config = dict(
    num_hidden_layers=11,
    d_expert=64,
    d_shared_expert=384,
    routed_scale=5.22,
    balance_bias=True,
    init_std_router=0.0218,
    vocab_size=30075,
    norm_eps=1e-05,
    learning_rate=0.00303,
    beta1=0.95,
    batch_tokens=131072,
)
Below are experts of layer 7 (counted from 0) of a mixture-of-experts language model. Rows are named router (the router's row for the expert) and show model dimensions 256-383. Each number is 500 + 25 x the weight over its row's rms, rounded and kept within 0 to 999. Numbers have three digits each.
After each expert's rows: a language model's description of what the expert responds to; "gets" lists some tokens that make up at least twice as much of what it gets as of all text. This comes from a sample of Wikipedia text that the model never trained on. Tokens count by the router's weight.

# expert 12
router:490468495486475532533473495475485472510521494453521542512502496442491480489486451485496480576532464531515522533486537524492468510458485486466517519536499512461498491529500500465502528487475505511518514513531530493475472544487555522470494470510465469484524456471490473494505475511490492518483523446517478505535480508446522469515519552509479494468532496506529474492524460495526506521482
What it handles: Short vowel or syllable pieces inside non-English names and words, such as a in al-Qaeda, Ha in Den Haag, ka, ra.
gets: "a", "u", "o", "i", "ra", "e"

# expert 28
router:489496493521502492523489494518536501534485515506488542523497519479495508475510487455485519498495478548448553490480495518520543500491496477489465494496507539483470523541518520483556549493536467499548484500444460499482461523489517541496525481477493437543543480549479469536524529511500542510510479486451482539482491496495520483483527551516474509524486503510523508521520470490522551484516
What it handles: Pronouns and relative words tracking a person in biographies and plots: he, she, his, who, 's, and "later" as in "He later".
gets: " He", " he", ", he", "'s", " his", " later"

# expert 53
router:507480451546512470511493518534478534514479482516542494531517513545462487495494533524469566476513533465501468481496479537475484546512495527522475497527523471490475520500441488520473473484474507477502514516505534499454467494497462509478497513514506499518469504501495506487504518470459512528496495500522467484473565482513495489517483533511497507512524510482492545510512523537517483479512
What it handles: Year digits in census and climate-normal contexts, such as the 2000 census or 1991–2020, plus assorted word-start pieces like per, trans, av.
gets: "2", "1", "ap", "al", "em", "l"

# expert 44
router:494517522479497442510534471496553491507494484500426520516533531494479545473526534495463466485517503465491511504478511486526522478490547485500483488487501551522464504549482526458559506486472512479545468464533494495485475498432477501468515520486544460523490515472485509497522497521484526513478465478459519508486492482495484518502501489474490509511494496495502522463513540482535509476472
What it handles: Forms of the verb be and phrases built on it, such as is, was, were, to be, He was, often in "is buried".
gets: " was", " is", " were", " are", " being", " to be"

# expert 42
router:541528515501481475516491468493509534489510491530457519522518517487527489544513494493506485488460504490510515488494536561476542522538486479469514505496507519516484502474534496467477505502524526480510492498469459502497508492510532484457499483496532459476533504493499513492495503472469510552518466470485489460463532429510529498461489513542498475527515509485479509548489489504476523503548
What it handles: Prepositions and verbs that take an object right after them, such as free of, about, due to, denied, allowed to.
gets: " of", " for", " the", " with", " from", "ing"

# expert 29
router:513514482485474470483503473501526528516475518485519485487465521524502497468512523525522534489482519480517514483521487466509458517501513491555533513503479497471519452488552497543478510504503510507477472537544506482473492476545503429549528455485475505523470476474515484463460467558520486472511474467496468564494518497526486513547470498496513470483494460511500488496484491508483454486487
What it handles: Spaces, commas, brackets, pipes and connectives like in the or an, just before a number in lists and tables, as in an 8, (1, 2.
gets: ", ", " (", " ", " | ", "–", " in "

# expert 8
router:501497539502466498491524507525467487483518468478505518505456495477471512486472537525524543518490517459508525515513519518523465491468532500506507533511469475479475518526508513515525496483545545508524512517487520497495467498505460484491532516506528510532496483499497479448473461500505469487495483453521471519522485506462471480550477472476541464497515503508473458499501509490551457474542
What it handles: Bare spaces, commas, pipes and mid-name word pieces just before numbers in scores, dates and tables, such as "Botojel 52'", "26, 1933".
gets: " ", " | ", ", ", "ol", "; ", ": "

# expert 37
router:456534542538476535484505523474536516451527507512504514503490541515472534529467505495482553531474452568547498533474494546467472487506498523460499480499497491541493469489518516490507454472464490477500524519533518485447527502517504489509442503522522523508518501502480518519534458514472464474520544498525510491496573516509531476464497498496487495519497500514529494521476452492481533518510
What it handles: Short two- or three-letter fragments inside words, usually before a suffix, e.g. a-ut-ism, Dep-ut-ies, com-un-ista, expend-it-ures.
gets: "ut", "ig", "id", "ac", "it", "ad"

# expert 18
router:491505484528456529439499556522535502501531500461486499515485506499487482498497485504509496472502534503454533483519480484520521456493467507501473492484488501521532476481520531533459454517449479525468508502526447451496495484464528530494461475534519550525504509498509535505498496524521502507453477490507495506488486470548484516545497521506493501509509521471512501478471474501478533510504
What it handles: The first digit of a number, mostly the 1 or 2 that begins a year after in, commas or table pipes, like 1998 or 2010.
gets: "1", "2", "3", "| ", "5", "4"

# expert 19
router:535512472489456485448455473461495524463497474536547512503452547493534468489537449439519482483471497486552535501480483491477503527541515531514503501485523491521487489489497501537504516466490486483494504451485467493504461497514514526501479515476496478491501484526553518541533476502487490529509497458505459516485562470533494496495483539529475535520533529499540509508505489520500522484572
What it handles: Joining words and separators between listed items, especially genres and credits: and, by, of, semicolons in "Genres: post-punk; folk; pop".
gets: " and", " by", " of", ",", " with", ", and"

# expert 50
router:500546509437535463543453490513496491493512527531483493462527533462465471504526513485524477469457497485500473452473490449473519527525542454496487525478473493526439507511474458496521538491521522535521498463476480505549517543526493555488541507483532452533487538491501496489479499482545526539542465465510480511497496467468478471493490512503521485522518538493510504482525512509526484535507
What it handles: Clause-linking words and prepositions after a comma or noun phrase, such as as, with, but, which, when.
gets: " as", " with", " to", ", and", " by", "),"

# expert 52
router:489544468505518516533512543499477469484501489498488516543448496495473517480490525466511477495520477536487515479513528506554519492503499490481529507512525507491506535513504463473521471532545535486520485499460505491510489558504448530464498435479496505520526478493477488498500491481458510503484536501488472491470485456519546525491506491466441481475506509486492525516515507509488469529492
What it handles: Line breaks, semicolons and pipes starting the next numbered item or table cell, plus odd name fragments in long lists and taxoboxes.
gets: "| ", "\n", " | ", "; ", "=", ":"

# expert 54
router:549483499520490506485490475491488489503487525496455494438504505465541517505498528461545536468477498525465474515553513530483470458499497516493478500474500458512546530527458494539494472454518508536537516475479527502532522538504475537499510518494491534510480463522515532513482481481444498512512510499489481449534481513504541531472522494474524491536505494499506484486498516473459518511481
What it handles: Line breaks ending infobox or list entries and name starts after pipes or commas in tables, such as | K, , R, - R.
gets: "\n", " | H", " | R", " | K", " | T", " | G"

# expert 31
router:487521482477528469476509466489480498549490520531526499524534515480507483483485532493519478506484523503536492478475504500488525544504468466497506452482551522473482523491499524498530497460489519499542506500490481506483475480522477480458492451447507477539498516463512513491515501518554542490543477481495499490474480475482530482518485525491456481503531513503499542478465482517483460470463
What it handles: Indefinite articles a/an, and word starts right after them, such as "as a", "in a", "a conc(iliatory)", "a complex".
gets: " a", " an", ", a", " in a", " as a", " is a"

# expert 45
router:497522492505462519498486547517473517529500485458463498518487484523482497521503503514552504491461497461487515482525488467512508507511506539467504524526477531499455457463515487500511495511523477502504490564548525487508538457500472527480504502509532496500493475450505505506459492475472532463480505522513473458494491506558495531509447473541526483479497494531511460501557505488494506526465
What it handles: Full stops ending sentences and decimal points inside numbers, especially coordinates and statistics, plus abbreviation initials like U., c., J.
gets: ".", ").", "S.", " U.", "°", "t."

# expert 5
router:495475483517512485517512539520517495512531560500502522518577499502465509514461544504493491509480513514492565490477463495519487456494525482487483451501547451520523500502520500515539519467515540515486467477507540498486490531464522512487493542497525550528518487481507470500487506499460467468480496504529465515538448520488495519515489523474474463496520489512509489498515503514466506503477
What it handles: Single lowercase letter starting a word split into pieces, often in Latin species names or foreign titles, such as a|ureus, t|uer, s|oup.
gets: " t", " c", " s", " a", " p", " d"

# expert 47
router:511519479507539491517491488490461503489499439509495494475512462500530460476504476495512499455469459506477518494497447494502524498500483516488505532512498511458532457533511502495466492514489535452499521525490489423485482527508506496530516481494482461504550536563493507492518498523483583525474515520488473482461491482524529510503525515534494544522491483499520499508507495501496499523512
What it handles: Leading 2 of years like 2012 or 2008, infobox labels such as Born:, Genus:, Website:, and the second piece of title names.
gets: "2", "1", "=", "- Born:", "- Genus:", "- Full name:"

# expert 25
router:535498460537485490513482487447486494460499498515532465467540535493527488496550502460486520488490498543529470515485497533511551522500502476525531534527496500546492499495553490514464524450472460471532490496506494515489471429519502496515498467455467514451491489528490522500481535476478505549510480516462474472494490492522488460498514457514499479517511533509460521500493507520504470478511
What it handles: Nationality or direction adjectives and "in the / of the" before place names, e.g. Western Europe, southern Africa, American, British.
gets: " in the", " of the", " in", " for the", " to the", " on the"

# expert 0
router:512486519499524538487488471477507526509485480527519505526449482455479500500530493483489470487549508481526495533491550507495445500521515485489472456531490506559483522509475497533561515549530504525496483545478482476531543467514516490507520482494533506469539497495515496500523513507538475503492493531518520466460472515515493517497550534510514499472460535524494484493495549471505479474511
What it handles: Tokens that close a clause or sentence, such as final periods, word-final pieces with a period, and object pronouns like him, them.
gets: ".", "s.", "\".", ").", " him", "\""

# expert 4
router:528454469449519493494498508507531550453534459531489480522532491469508489477498519526510483479477500465520489513470536500474507552528476542526537545493517457486480452510494496485491509464487454532466512524528510492490526493461441509475523499486493462505509517486479482504497492453496466506489450510463510511496503508487468477523464473505518508529535467501545510516531557499552481519538
What it handles: Structural tokens in lists, tables and headings: pipe separators, == section markers ==, list dashes, colons in "- Preceded by:" or "- 1910:".
gets: " |", " and", ":", "|", " of", "==="

# expert 48
router:500501536477515473516526464519502455506507502492498467507470486492494520488470514515516478493491510448519474503485519497530498505527532500519492521520446457463486511512538497508547494498499540516526516513478495497485448476484494478516530498510496498525467518438500512487486485541549505497510492516488484488483483474516490531546477461511518501491474482500511506507492523526493499501529
What it handles: Punctuation and short prepositions sitting between numbers in stats, dates and tables, such as 25 of 44, June 4, 2–0.
gets: " | ", ",", ", ", " ", " in ", "–"

# expert 39
router:496465480509472476518516522468506504464508476450509497506469484526530493499460491491467474516509537531537484506485523517451522555454506514444493502516494517524493443527490478552498531457514499479506527466501463513459478498486542517504495493513496494471507502533491510530479511509490504491509478481501480508493544493498456476522494503529517542461458517497501519529532495542556523476532
What it handles: Suffix pieces finishing a word, such as ing, ed, ation, ist, er, in both ordinary words and split proper names.
gets: "ing", "ed", "er", "s", "ation", "es"